python train.py --hidden_size=192 --experts_per_token=4 --d_expert=32 --router_noise=0.3 --norm_place="pre" --rope_fraction=1.0 --attn_scale=0.177 --parallel_block=false --init_std_up=0.0317 --max_seq_len=1024 --doc_mask=true --max_steps=11225
Below are experts of layer 7 (counted from 0) of a mixture-of-experts language model. Rows are named router (the router's row for the expert), gate (a neuron's input weights, with its number), up (a neuron's input weights, with its number), down (a neuron's output weights, with its number) and show model dimensions 0-191. Each number is 500 + 50 x the weight over its row's rms, rounded and kept within 0 to 999. Numbers have three digits each.
After each expert's rows: a language model's description of what the expert responds to. This comes from a sample of Wikipedia text that the model never trained on.

# expert 13
router:447589509474403488519536445400447499585507472478502493511540483467545546493429495458457499504462488542492496584473535459588487468575437436545454594476450527601581469512486586404485570498499560422458428498441617497382441549404518422574514525539518623481567409492459423482516551526585512520497502555485533474450482451524546462578470378464479548467438432522479490563541500523427421542468523459534463439541532468565434433468494455486532480510571415529503553441553584514500479550501475510467488484482471515507548479393541561480546502566499487518575534587612489521453510534513540541
gate0:482499511511408591567449508519548455545484553485515545439476438488576561499447479523662518546496476509472468508504555440548493556486492520472413474553497358499580590500425429566613493482464598399624590496468615508429431521480582498490609498446511528488500439585532551517480631606438518531512495447517596520499446534416492495512520504494492548431508464511479516499463589476512497626580553506482490475508520507565505473464437420490519468570544451596516499454437556481485543510503480518566527525550478581566467470572459535537507532505541483519486519522531521510538477511454512526
up0:514466526539524554502549514479479400485495532498534514458513440489499579506523468511515512577425483493454474479510559486497570551518487508456372474562568359558542571478457456600619511482439551398571513453511627438533493527457512508466537485472482562505503469558511564500493528608495547562465449472461538424524431512427519374457489539517474573458473516504475500562498616457466471604614566469491435456542508555601520423543473430482554479526553440576505572479452494484451512482541476424588492536526504583536453483598489504444463533494522548505571514474527479490496459465485410618
down0:402435404525476441462483516521535469452527490423423604458543586378565445449460417513511515507571492529513434608558508549371526447423508517435505422481588466361511568547590523497472500449434447468459519434470445524484489417517531497446537543455504503510555570452506481532432471399473477478495427532567456559505515437430439554482543530527494517469563535554448476523523439519400549487472486518563494537408543499525455537484583533528498569492491475489440506515591559532497459480462443426463445477433581405488513510440524518552471460521586538414521555513518490432530511485418494479
It responds to: Plural nouns and commas. Commas ending a clause and plural noun endings right before a verb or conjunction, such as troops, areas, Tigers, and "2000, he".

# expert 39
router:414588464535478507568569491496520496473489391539462411503596489522550485516448512489433483538408461522565518533506490478477529497602410507616519520509523579496487490549492502485521493513456539488424420430429561522503416535520541393513432612521513510473566413479500439561566534510564439604453486513506537478558471451525521565566406457449529471485472482480493522529494437452424492519494571478412452371548497411549470491554555405481570407541561491460482523470492496562462481505506532555482478464461588505484532483405497487461593480531520484425541338547536534569431516531547485491
gate1:557504523472571548547381605566489508467530456492461472519595394496521479526522493459429553508423520500550450454560591529424519467477507494515488554500584478543502463544497511518475504597401494510450525448529501502480480467544507573502574523595607522521430499485547417548517551477537464552510505471484549394549477444509366496479321454455434452522483506502442445559418477415487571462539520541506527497573510541551491553498486519484458535501567506458411481524502490506398534491500510361519524513507550495484545447582535462477490589483508540437516408525451443372521580572478487472
up1:583491573492552556562407628531520536457512416475471477530642477506516483533492497473460542476415487551585408489543544503428509443484513548506513537454566483501531503580490487522448512510445477537484488451518435531523511436532502586451475573515575526487465521517524417575503562446560446524546476425439561380584488429458372555435377469523438478509496518450488460466443515417457550391493526559455513437572474476546425551528476483542443489504581566454404450480495509467437512475461484405527541477513509458528494434537579499500508608482524513438475435506434439427531584503486520454
down1:520539480550501375447424555479513468536549525478512579505471487515463561512410432588447513497498486467549528397510463489512478491531381544557561431466510490474549490501508481407552516417523602559604490520619547504419555434487468506418461464492529483494584511539474486495555457455472554430549473513487535455480538556549514534461525604636463521460430498492535437539461542527620465487608454466405486518419551474470410473477536477478477498425520470529477528450490559385504465508491440538520482378462446502471526448490545415543445445485540603484546493441570448478552514455563508462
It responds to: Abstract head nouns. Common nouns, often ending -tion, -ity or -ment, after an article and before of or in, such as tradition, area, issue, identification.

# expert 25
router:527480451523486495545468462515468521467547487519448521440598497535512492472485547521428484485471494494526596464453537504467560491501512446537516541495483475509565492448512540436500385541404574524507519481471534472464421542487482438530476446527563531401555417461454451503552565595497576606553535514485591491502606520500534499563446487472518468501444496541466545541573422421486417510489553517532540410445457477506502439483527409437600524580611522506465550531503565537359499464478548552495447548415486500530466372419382491411550457525472544565464352545495473518413523442496507482
gate1:514422492451457519589501461564501441527534469426480514515447488434474438484433407508498439603447606434534559536397484461508538570483519522519452507485433556440491525516573478473553475536445552484481395604361607463478479467542614466369436490505521601453525552588445504526521488545592557526549501442381475525571550549493500550435501455470433458516551501489562458482514497510467483487640397498496545544468445580493559529540480478519529502517506522533480501535444548475530454502459435529467441463496446485494471415489481540451462502472593498598442483465511495439440560463500518509
up1:528448445507449446499480434571538466513529477396537490465551465482525508456451482462554494600501597498458598580453476463514501571529526542542465475518456524397488514498470451491527458498520529523461457579412583453478521465538563511282516487492522602449532509594502451553546489518564560561605508487415494515469531519531571501400473480572416485499484472472544505423488509514530418465570374537515518462499469519541485472526422423541517458529502556552449533464507592536552363516440488543547503520534417553475451458453470517459486495499594521584455542470482465406476488435539546523
down1:552447532415522442496492556465535545515531527553573561580475494458433542513518477545563507421410537475492545492466524572430406473477491473428502570491528446518515498488496531504453481468559443478535618445499462415517482453448483501542456501536483425533494449358515506471404514560535512444541506509413521502567529505432556427457545501461545512370587496445436460506446569530394533434491560537480497552536516477460452631473573486454514527482571519526462471586456465530398523510549464507511514475428529564542481450482584501489458510433541528385376442471339515487515496470518482547
It responds to: Institutional and place nouns. Nouns and modifiers for institutions, military, land and places, such as National, Army, Air, town, military, Township, Species.

# expert 50
router:500507450554481443499480469475515556595572467531496481417533548548507503429604469502484483542463447465504515552501536534502459516463459473627492530522484516478494512443403537418464517537480529475416483440491528398471463538401474519599455439577497565620433490461542424517528519555507462526515568559533508531550543486613550499576495404445544482416523491543444485601538400480546534476402538476521472425566497576500488503507493402510565443534538470519421617492469538479408519490451525559507420535507405524573501551505465402413506387540496474506471379477513545506511535484491462545
gate1:438459487536492588498511494463565472533393483451493438481397530519526550452581424531543467583515530501513532479537585436580480494499563438501460441533559527420463528432453512524472493531475548422493484487429441497596553410439478507535447429510406578601499515434427575465455445421455504455518505496395524456450492464561444415479529475532481550545453449482457413598485487483434511454493444499501528577547501536503472586479501527515476420436521432612533572452500496515441413472524482493522436539471503448468490507505523430478461515471503406513555485447471512493481409423623377583
up1:510473567514572546391490465504526442528408397508511425494410460474522488473547509501498422592495513484534585523529598456531519487582501417517487498523549489469426521458445564551464583534472559410553404519443485566543499468477468506456488460505429551620459471481484506488479445446482492460497513465379519491451499444525498459550460534520392519523515435468403423595494524537379466457512475517545551578497535461541490517523478567473514463469453438551504513438496501512442400419491483544517417540513500467474469499498561431473546506531498456563578474500454501499371372420605410563
down1:469450465448511475493494511448537514579444500472439467541443514462474471482460488595524491538583564419475541468457526521558551536509432426482509589413548477464557459535450545518499466495487544585502476509413530466539455584580517441488486487506476561459504511517467522535386550499443398517549560472515516514498455487533488584515448437425496486557455416564426403542407460584490582415536454499464478477496468516366409548532510424497434511544479489467556528474530587530471596471490523475558459531597440501564481444540516444577401461455437517595430477578437591440498522528443404462
It responds to: Word stems. Stem pieces at the start of longer words before suffixes, like design, develop, explor, commun, Transl, often after the, of, and.

# expert 23
router:396553521498490535484543462463473529585479425444450489407558436493613445423436502411475494537466466487493517544518499444528532502500376439544493543594534499500501462504475600441499559519511579424466478475446586508419396535470554430534507475506530571499550489525459433515557569520578502574477490539448547443510514420523549517558526420452511525509448405515482499538533404533457429530458473464555468488581518423527413472460501474515531442577540446503500532430604571560546455582504423520451456457458432504565539480443511529487514456497483483582595509638615517507462487475466512538
gate1:490512546447579549533506473422528496525531406489559465625567481623540474593466474400569475502480487457528472586559495477552524497541533511471547474482521474458481528541586551533576432426492420462450535472415571429456597412497533510516550572442535414456511479561452478395507557535551584520423552461562550510617468479469479510466556470546510563521551484533518452421444505496541553556517489538541491493529488507556572502483509476507417479601420410465513480515512502447534514465568481530550427499412498583555436574476495501558486390453608532458511540448519537526479514529442460584
up1:454493490502619547542505480415464537490566447530487468621568401535505489568477501428578449423532479446558486554525452519563571496524476550494538515485568472479470477564540513530541505485421465537453563487446554460462542376469457529493554626511534469473532455451519452428466474537447605561475517503567595510621495482417444486508497487491495543525519503520477516509389437459470579528534523563488487455550514584571544469468525427464442466626524452446441562570468550471500573459573495532615444458472510537575461511498494466528536423463591582453548505513585565476448498457521490563
down1:487481432434448474553476446575479557527477462437568494556417503498534519500575521551469343510591535554436443472569490515479527352427533566530561587550516550560527503519563451498462553567497509622573460530544569423496431512565517556467572488547508481448494535545542445514550446472522465387488457492501465462541419544401445480484463535528531513454490481520489514587499605397467480467562533506523477585523455479468483554567570467461498521534553488498611513492515449522572438535541383514507527497490643557523549462518501425500485448488520533462521502603468439498549506534517488537
It responds to: Clause-ending commas. Commas after a name, number or phrase that precede a new clause, plus media nouns like album, film, book, song.

# expert 17
router:485556461558376430500506498508363582524507563503413486494551487471498520535486507399446399526435453532484482515480623621433582452502539472595502452529519550569577511461445560489518456436488488465460526443516529512429475405357525468497484499481528486525436479531547452511528477456457530572501469530483465387553518471470605421514464503463522500454515426557504544523471512487520430482487486504513411549534480496492564464509486499521535544440517388585491585424482519557445548530513578418447471544504428515470544481592564404403533476470510577524512443563578545436497506527533492523
gate0:499403497523450439518501488432370464581546470402514408480399500433491474564440520503438383459519473370548528492504516399511473615493549470517534478531524502501489519548617500400634500571438453530559552577481492540465505542496500542539496509499548468518514561432495473463478603529493452558487478554574508532399565460482520475581566526456558502455476474516482615495507526404481513485468568481475522516482436477475495519540495561412457529531595496520574610531552517489563519416506517463486501492465490398528550436382499522532545450465514507467493569506558479530547486451451508446
up0:516357480524437380495530526457414480550544469451527417541440526445507507569463573432438438423516408350537530529489575458532541579509512455534586454555518514547504503511562505424596483519435429475505541556478511634458500494493553557517516514451505442529494551520588488439477641542429474539511462469571460464445532480493554433539524545503554465472505475480428609461496482407518486481549515497446526482405480451440534487592480564438461481489611503603571567519539505536530497411494529477412511454482498503541522498467518507520500502485549458541417535494521469535512428503453571488
down0:565445497549571568524496514574595523449532511617487486522545555446511488471553525448483467530513527479496510484515551484489412514434510572508534443516520565552485549480486564512505553490578486443512439582435481463449559534488570520497475556559479468429569428550642459552502460588627545524484550575584508450478540524482551479456577547459440488432503540498532495441494489486505501418498450491506534624530467589510455505459514497482454532455410434382562500402523571544521458415540436485468596554536533459472432417526454478581502452437541453503572608548511416471523419472456539506
It responds to: Foreign name pieces. Initial letters and syllables of non-English proper names in Asian, Indian or Turkish contexts, like Lam, Kel, Tak, Bh, Zh.

# expert 47
router:424581433531410548483478506515452538454498454547508481476578489496537473447577503460419469490441475521548472467517616523405569406492482393537386496539584527501498575481491586508553463561453547560454516431605492390471504544462503462568446506568561537495532515505500541424575530524577616619392518570477515453540500541532529462557462437454557458494490480580425497534569491434466463534467611464483465455550507497566510443516510424507538557482528535550408585472494487532403476446506548502502489505459468581509489432464478530523553386518514541508488425517523487456477512550527437544
gate0:503531460559406560517483543472451521471537547617530537498405557494520489500555571496463477443454445536518458438487499506435425406543581412508487488539538515559468484524471500456485565575487507469497536441617504494491467538530535607479498502526559478565472497478508516358536476399525449571461488577463462515542490561549506448554466499445507409466474488481365536528542548487501471596510604486498547492569558468463463476517526497543510527490454574553426616498442429443429465510439459538510636517519550634474557458509492494479526479442464482563505450488528499434473493594565494632
up0:496561464513457580502500549470477440473544533603537608498416613503528499520517531518487531503453510550445412457531512508469433422506575434515467450496469478546442559500512466493462522515456490449525549475603495487513528528549548599482461499445579407564470472526444505394470439387582457542474532587483471527520463525509524448619496517480541394490485479484386529527560591464545493586506599446461555422501508475472508471523530559520517537468491603550378585521457467418488508437461471550477626548525507589469592459543541495451500488550501489531460503466507491453453476556553481616
down0:599521559528530429404578526474464506495411475494561507456502450469499560530463420574593412515484549528518546485586480513592481398477442553495422485465451475517536509507470586466447537520457509531572484597541589471499434428483548387428496497431416544529514461455495356484490512480456532484530581546458628460434403496580498486551453529589468567490418479515541537451467509442550441477552473450456569527416428527454516549447468501514433510459475475477564469523547540478441482573517493493462443513488477481524457558494573444491442567458435600461525487541511505539543466428445428510
It responds to: Title word pieces. Words and word pieces inside titles of works, organizations or names, like Racing, Love, Golden, Valley, Marvelous, Grand Theft.

# expert 32
router:479568432546543459462393487505499525512467512452476533511449405432571489534509523435471450534482488509552454454579545577511477526456464382559516558474487432544439501518511553452515544556419490490427455476441524439447515466470499486490491591511502512463503474516629446460518448543508529545530457611444585479575571487514497461417420528445562410472546448530434525432565472521485422553400561494553467462570433427562561519497450448473479582489491473486413499454439514498453490522450528462484433489519496510534484495393532470530619399596460542614497441506554518576599542454550522467
gate1:537392413514506506481461536522480492570533463481476553440546575611509492489462497492545478525533467465511533589501560498510518539397500500524488509498579531514591521477456538577480500485475554532435443574495520480476443576531454536434420411464570441515447404554479442453524469622527537578554491590508530587514480577513533561513492544478593524607467439441517535441558522563476472540465601391456504522559470497435393557470524525526506508521490508476420545438540521428498466452493488487462412504558486432504509534421410454534439448547455635566530532449518466477575582506501496403
up1:438380445504493519474453468551503513555511437504448537558498592567551435468389509502521472518479526546508524585518585473521473501450482521516479499548521520495562528555507583556531474542533525497490453557507500496498482515578457546459441442445566465561451517587474474496512514591472501579512483561416535567515441476496519585475491529509591593625504433511505520411514532597492512504443585426486443501535491521436442600485496578486471469477469491499393531456481465463588497458496481430492394479504521481535528554441384490529398381578517610595535531452503522507590516521489531367
down1:503539578495445405496582527481437426542523488468503520431437518519513484571504608453513629563498455467483468529557536393521456582551480569431448511494513510543453502513411471484473570463565453492523564493464532550451423490579452555428490436543458490475521487477470408483503491492481445523499519474499446413478587508518549579613505545503457498547502456422454539521505519627469560358527437462437485486402507555548385478479467533540548456577434511459563563499478491412630517484512503461432500513454507596389498526580437565529527504495473461496539517458506493528432536498482469438
It responds to: Connectives, place names. Subordinating words like when, where, until, during, after, apostrophes, and place names following in or within, e.g. Connecticut, India.